Weights of a small mixture-of-experts language model, trained from scratch on English Wikipedia.
Experts: 64 experts in each of 11 layers, 80 SwiGLU neurons an expert, a softmax router, a shared expert of 512 neurons.
Below are experts of layer 9 (counted from 0) of a mixture-of-experts language model. Rows are named router (the router's row for the expert), gate (a neuron's input weights, with its number), up (a neuron's input weights, with its number), down (a neuron's output weights, with its number) and show model dimensions 480-575. Each number is 128 + 32 x the weight over its row's rms, rounded and kept within 0 to 255. Numbers have three digits each.
Before each expert's rows: a language model's description of what the expert responds to; "comes before" lists some tokens at least twice as common just after its tokens as in all text. This comes from a sample of Wikipedia text that the model never trained on. Tokens count by the router's weight.

# expert 40
It responds to: Sentence and paragraph boundaries. Sentence-final periods, paragraph breaks before new paragraphs or headings, and contrastive connectives such as However, although, but, which.
comes before: "\n\n", " The", "=", "The", " In", "In"
router:158092112100131186100090124106171147145154160084183098154170110162098124160133091166112139147102173120113073149090134172185093086108150151111106186179137149148081147106121182123133092101086117152101104117190122166189126084098127129177096159166127121059123136095195137135120084150156153124
gate0:098110085123182113152052092146207157104150100119160158146102143085100130105117122124141138059116099173160139100144091136134156162082091116182211078143111139113031151149174138098048150142121103138149121187141094118103097144128115086096130111056131143147096118105103084108134146142130101134
up0:125054121141164140174122080125124190143151147107211119139146134134116168143113146116090141124135087122113098189177127155172154178122161058127164141118125126172182110191133119110097144086129133102092151162148170101122121109133144157122123127130176138137115170117135111131151163187129123150
down0:149105135104130147111110125119184115083187140148172136165122128143148090119110121128109091096112104083169090103098104169121142141137143136168203016123152114183112122149131141146155139175165159082160161093122110083169119173098092128148148161117104165116130159126163129180111117092164138117
gate1:197118084083116110143089129128091102104072130136125171103161128142127123152157097136076193073136115087137095127164159209160155168141103190176130108142143152154116105172149143153085120098155120153064143120076117105141134102092139120084094111121167128062133122187176129072143159082124164089
up1:163121036148100131158108156154137125156157134122036094100166153102136116110129161169135142111135135087134100142095122120154123126134034166140125090147145120109161181127121127172115127137116164096162134110081182135143180145172169200106130127144085157112176169126146072159091088137128175054
down1:059107144163100157136105118114169137167139138152194131159118171150135121086123133104129130104110132097126118127179127117193130124165108151110164129197066184112150093131127128151103124149108150120113172147134163089087141102160140119080104141125085058166076161175124133103160121130103115099
gate2:114117089177163091088141127176139085100167127124153108114137078123123136170066119134102096198086176132105066119101098139101175157125135096103137148152115142115122115134110133103172113083186121173106115138151101115126149095107101108079156182126115178135177160109153128170182107130162210104
up2:108122109165140125154138155178173139146178124132182150061106122139145158117081138147183165148143135092135123108123145185175141209119106119089137152149122145175149107206179148117106166075148148155113138113146114132116103043100171099132148150157101196124153086114124091162149179172112180148
down2:137133143086114168084137160191108159132125110135143083134131072114120127180123103165122123148085137090084101128099177143134111124133118048112082155150120182166129122149159126159137154159126080162101095072164176123110134091117106127127145179100161119088134153154144146087124116132145142167
gate3:140093112172243080148119065127146099105115158091178121101105153176165104119085121109151081152137074133156108170168147117169153098103193087100117113120129130131192168130153132131125157143117144075137149174139101131110109096127128119155132127098086128080175125185131145161099103124140103108
up3:166123118151123123123093118121103149091176131120105114124193093129144126088162186172090135126102100117167111101115109175169122166147114127089163152140135126172159151180133128139167093165144161113085121170143118147116115108130166142127160040140117102055155151217163126135147108109106112147
down3:182120092103136105143078099110166127060191084108174136134109110167140119137083097120169133141107096108091074139118131113107132137110123121168151151161157178103139134147181168152165094130118123102096088073070134110117165159065048120127112145115123108102121189164095093063129155170144103144
gate4:165124089099113124146092132104146096094111131152095139140092116085139107099121104142203150134180126130159182112143091139080127117136144113142124131139152091190100096049129138138101141100215077135125108147130097128125099132141115122083165058149141151133111175137117155087132118107108146096
up4:088127078133166067152153153120109089188128057135151133101110172216167155171111108096123145083116153127134137130157130130131142144094178072120110076094121125061151145090164122086097116167118202127134138083120073139110162132113114132130115128125142117140145121169095179123090152155122100105
down4:133141093086126146133119126130139117114171163115095117139161179123136140098096167117082089130109145106163091153131172125102052113172169115176146122144122084100159133130158129174108161120140096116146138083103116131155145132119163157135194175156084070152094073160108160082156115129130091162
gate5:157169112175034123088165109162100145150200119098134093172125141111097157139121130144172107120107101148140089118129096218144145138132114106093142193112133165131119103082107129072074166127162143066099089119124098108163072111094098082119137141129128141160081162115171131131091096100172071136
up5:133157112104109181094081158143085153060172170054088104165116146137137190095155148140147109157132072082108113112116072135156128142095128093128131191112156109116187142135133156061171129111137109100116109121092129108179070144111173115106126123131152156122084109094155130139178073093134126142
down5:159114152170135140114147176141103175108217121099115129160130127131148109174096162122167103159133124147105134187114112106100131125098147132145114129208106204096100125127142110149134185119125049086103121122104110140097129144091153090168109117042120181122144182114122141089160119113117142133
gate6:126132112127115131194078104100160147131118130094159173181161138089166151160178139119131129138171091111092139114169125192133151123092173144057140141137095099104153153096170161124134101202151136174076095098096098133141132097134066099133126071136199126100100187138165123154125153175083133184
up6:105194182101183122100193139144122126106095118057104113072121091164142170095167078082122129140091172109129172167101177170094092161165182100079077112123097185190135111146183082147146108081129170118126119147140133128154152153075105156127108130142084128106145172073100108166100165144133182182
down6:186133081124159144138183160093130150079162155152125086108105105148086136145167130159115126091217106184105159070155139090159120163141099104136107093092146158124138146128146128091162117093167098131175111130119116132117146139099174090148155119125171135100168162156121184139112103116143142114

# expert 57
It responds to: Table numbers. Numbers inside pipe-separated sports or election tables, like goals, points and vote counts, plus player position codes FW, DF, MF.
comes before: " |", ")", ".", ":", "–", "0"
router:159097067148133129114095109164104132137123139119132176125127172094130140145124139129164124147167142101078187106138138129190163161091071116069133193114113127110120153134135171133113114135095159113135133142088137121170082082094186134131124089189118117118166150124161152160162112120144125113
gate0:146032110173175112161135132137126184162130158128157090103121114097102102145128165141145152144138093108086065173122121126152098112060087056187115105135129131101162132196148113098156095111097173133112119148121094074074108132187099126058147144029087121059188121137102133134115111207130121168
up0:119103137101127127156119146062080070092120116124186065092104107164082104145140145144124154146160164143126105140161059098122081178096159117155080167163160137195081102135130119165126144145181140163104088139123094112161075111123078115186144217119082128204123120123127093100164182045166108162
down0:204149130113084065147148151129171145126093165105128170113163073173096131165052150088099141168150156148112180122121060168125103197141160142095131129135075111179142157157133103183116121072079148096151178090156124120092077133159135110120139182139144120149099182135116109107096128140122140159
gate1:096153156071124059143130068101143160132192130083123113131100132153104070137130152108129128152163160129091170127185155107123085132168127178089091139124096118135170103154149126163129123161170082189097124120113171122137122101086104083126200165191101154154152135160136122131164079128141159114
up1:101099144150131151189119166118122133165158081151142095095136075064120122134156168172172158195121097063117143126131167092104102149127123104121124141092071114171153109132121111146123189098082166115089153170119137143125120125037099135147113093222104097128195093156116064089090185134138103097
down1:166108108117091094189126165173208140080149082129187120117120151123089101167137117105069124153141111107171164123116127141110131171105156140143164159120146111128125148151103142121138110119173070140170112152059078147150051159105154064102121142201132142114176140102128122067113139128106120152
gate2:127136114187101139118132126109173166137151156117105079113105155178105141137134140069097140080124110090157097154070118174181126091117088143043134169122122096113165148110105109137126090146168128119111166130132154106138063130127178131170112109172127179111163114103110074133110079135138160105
up2:128109163076148107126181096146124171183086125102109105095127112133188140147159132190142115116115196099146126102107125068075102164126046128128136167158148094141123121117234112065144140147157109150198105114133142135096171174060098086096124134121141140142133100143092086104105120077181126074
down2:131135116142117140137136078096138058144121153127144104133173164176172139152116110153122127148080152116172165104159133128108195105067147104102144051148170135129134202142099093114113151135136142122201142059092172166069187104117134113149118112078085099141151098100149115100111177129102080118
gate3:196185141181147129111085113098181168177050111131153166147057150167161110118141165101158088180153128126099124162175145142232062150111161168142187183118147140162091108115157153094067119126116155122091100101152103110102123114099114179178126154162115107095101108129150132101094127095145114149
up3:178132083135171178114116121109205098137084136128110147101143098199190086101145139114130150080157122147101137135139106185176116166114113156112109117117178135098137160137201153101138130220174119180070161137097072077138118108119163132140126114145103082178122133155166142183156136157127117095
down3:127158121146094109169152123171166130175104128104132091115114116109133239153069104168163107138117164108184114186072108072103136152109092156092124113114089081115185128074154135082144137166160139127123137127101099115097092141124182119133075104093137108143116115147126102181111129153154115176
gate4:142113227156169146085104114128114127173103104144170104120099167130114098194141075175090136166099146136107142159097100115112141101088092110158134136203100111154139179151143169108091147090119129086099137147059171154118085131127136102074162127145112190150119174161142154129105113128153136119
up4:138168128119098118149120099137172155065147132154137137110103114140123151104092183091115127090183108137168093153139145069145121199126125177132130115086172173133096083165105181105105156139117121123144152098144048123152150110145097135158057145124164075139110117080164101072189169134152145123
down4:144143122131105101067151073152107088104103104136073125096196143133095153119108138213130120178125137177132185125147054108173133170086078133131132140100136196068144135122120054144116208116127176125121148107133138092135111152136091127157162155151140116150138112139115200114179138038105085158
gate5:124149150133123166110089135101199129180116120138083134089136101165153177126194102141100155167123066113139119108088093113156127108127153100088107114135099045143105126143163189152169085121151171109115112150156077146183115175123125165136058090111180116146140170109146170168076116173121106150
up5:145128111197139101132095118161151152134152193112189112113100125127130145199137089110130095134113238091126088147108112142097131147110126119081153128089112136107083161106126118112177105170140107147151140128120109140088127108196138159094132150099094057106130135170156092121126142117092140120
down5:098155156149150160178079098112095088139174097182207136162128103117142087108131142145133179160144171160129130153166132105074168111120121113114093119145097113138171172103149132118109141113132138110121122200099104154137144125127110121151134171041115138084101058149130119110182184088080097131
gate6:097177201142132103150082101111147153118112098115140174083109153147111105117184123136146165095194081169097112092141143152172098083127115142121120090142111160135144120099192188128155112177183103150146108099125125121206112169119139127099117081116109099152156151151140173107116103176172105133
up6:125163134084090140120116093123206065136083082088098153160111178137142123087131119131122093149118108151120148129165101135148155052088107126143154161116165134109097154171138205131130165128118140128117152161146106173129107116083104186095106066118136129157161111101081138087104139125104068120
down6:076110136090149182147165127108111156082148180099135145102135165118089167114108103116082125170103097110110113144136079122116193100105114126103147128138123147179171113107165173142135177170137087165137135098151081165145143149129089107086147133127107146088161152109194125123065096187112113167

# expert 38
It responds to: Numeric table cells. Decimal points, digits and pipes inside number-heavy tables, such as 38.1, .707, scores like 1–1, and standings columns.
comes before: " |", " 0", "–", "0", "  ", "1"
router:124129107184090106098113156102136123104138090122145100170153122095188127171178199144084133121041161113121138116129124094135129141126141133157148107079132123097145086163118156123165122124164173153184101147119137154102125127126160173075141112180127146080196111109070122160125124086137118115
gate0:082137205117139109137179059093162156139118117091088112124102117118157138144131079134172102121135102140135164049129088153114121033134178116120162175158108174151160130098185106198123119173171101094118091113151142101131140146153115125077164107148105123094205139160111111104130115097127121132
up0:145148225107132138126167118137148138162135164138158141109147118113151108120119126108109111053115085118144156095145150101077109074159167104127111160132108154114174146112125113138160131163150144066122076174140143139081105139129148135065165113118087162041170127176118155102103106127138111086
down0:082115088119133090130071135120136169147107145117147104124086138100126098192099129125127128087139131111127124185116112148132103146167066076168146142144128114121104121187134182147063089198162110119129140129070171155058092127140157067113144060154201149141163139103152130135107177116118084131
gate1:167108128149095156112084050113127187111125132073089137122130092107128179155160143108090123194135141136157195154111087061099131151158123119139130105118155092132152140154091122129151135114116129139132182129100154157143075160103133047110149144106116190123213122078105092188193121108094139143
up1:126164082124118111093084150091146112103113085134127172143115140102142093143146139103151143124074151161133096165110144067139140150068117163132175100162118102114116141133138095093121106168117166135166148146137090149125217144121113117168126163144132057082081171160177103136157138071139112102
down1:098122083092147140123135094153180137127131081120080135099067140068186125148170083150144202135098176138146096122129137083173144108139148175151139150093174146163198098177088113100143082149112114041122164153141117079114170136082134107124062092140133163101140123110111118171103145097135050140
gate2:144149213137130118114144113087125195164115127169186175109161085128109077168167113109057110151141182174165173182097141148215200089119111092082112158100161117114150127103138146158166114090143113109156132125168198174091151100098134109126124131172150150148121143059138140127172157090134131104
up2:129139157126184157152083180124082096128101147136068107133111120146152151125129169127147092167173128095141136155145091132122160153080125135114148135176105165179116188140152129085205122169053086132085076190131100105150086169098168084096094151186125099098128028169080129103095080172118127067
down2:079111149153134135137118122161106084134140153153118093108185134134093140100130174165116114173109117158153158122136072112100124106144140130105129138092186120147111178106104164092090057112097127076151088166169128108133164105099076131161126153106078134089201143045092095068140140129128098168
gate3:110151177117151118165105102102091160117080186193137147141171157124123122114153115102114103111124153115167135151144153118099163163106156138099047140116104146107137084108132173085129146140147126118170126098173149117121253179085115116188126136147095123153121144145131168128144127123190104133
up3:101149110078156105126077111140122205136098134199108061095192160150116133114100142041161152125147159165160144168124132155133076191108142156124131189109125160140143086128130121074110201153158153095129131077143112091173151131099099139174165109131100168171075154064101120166161159087104109166
down3:103131098153101151146084125156132139094149161167165054179101162099110125085111129122095139152161149106095097129080145144031150157145106163154145111126105103135081122205111128138157100114171157089161108134131106161140141147138129093126188186133140096134173127150120146137134128152127097181
gate4:149134165111070150133102100159092098106124087049078097083137158161131064107146111077084143112108170094151116101124170099098122076175088154094120059100132113118173115105100034131085163184125107102081118146135077104108139130128121078125115147032120124161187151111144177177203116136115163162
up4:100126117122137118157125104089133151108111123156134133158134170142128172031137090133130097126123144104170082146117145069143165148112193083146137133135174135134116135159082102100116105121130125119133077178091086163094170115162127131174100132095118059142093109115133168094125117132179201127
down4:114105079106163153102147157151129135102083128130111085118161132106110138165087120110120192117183121123174132109144170118084147116104152165094134119115054099138095095083089133140081143153103165166122065128107117075151085145104117146182130171138171092123139171126075158213102127089177130117
gate5:127079077103109132118177138118120169070098067068136165146114118159108125133152148116034144036150163128137079120154110112144128118152160141061117141104099114192051128119145114109133116112129118160131124164192138142108115173179103170163098108146158154111114063136167106104116102104105159154
up5:168087126069166080063203150121101120098188099098155121144117071202183096109143158074108112121123084140047126131157189113154093145136132138064148155087090131136151172129117122140105109134101135140115113168119127172106111130162086180108142055103133173130113146156097062170101117119143137140
down5:111134117151113170103124090114174116064158162152095159138073132073111169140174083130138182124153108076146127126092084161165102114132147136106114080123137125113107063096100110174126122191097098149129099134152168063118152060170159130156077098092138099066143141159175163142124097123118071070
gate6:105196124131183066187103135118097092174089169135094069150148116114135132152125141143176122174094076167137143201107103151100107135154172126128069128148096098079118135124136079086129102082157120156134074092121195116140166131139120148137129154100131107161139202174121175121149142096135150073
up6:129156084163118160154140135115081098148126128138086092146090149117144155172137107147081153153128114108128053102105119085121052158125122134167148169118144108115108029146135122122064043180063125086099156091148123175125138166156131136175144188125170144176218130113123094128105158103162159134
down6:135109099077104145123077095120105162144099193150128151149108128111074131087122097137114182150108165136137231180111117113133146136113122079112129139124087171167144192108113101085142103108140157125110134141123100085147108130120150112193092098126124114133127112155143142156114137097102127168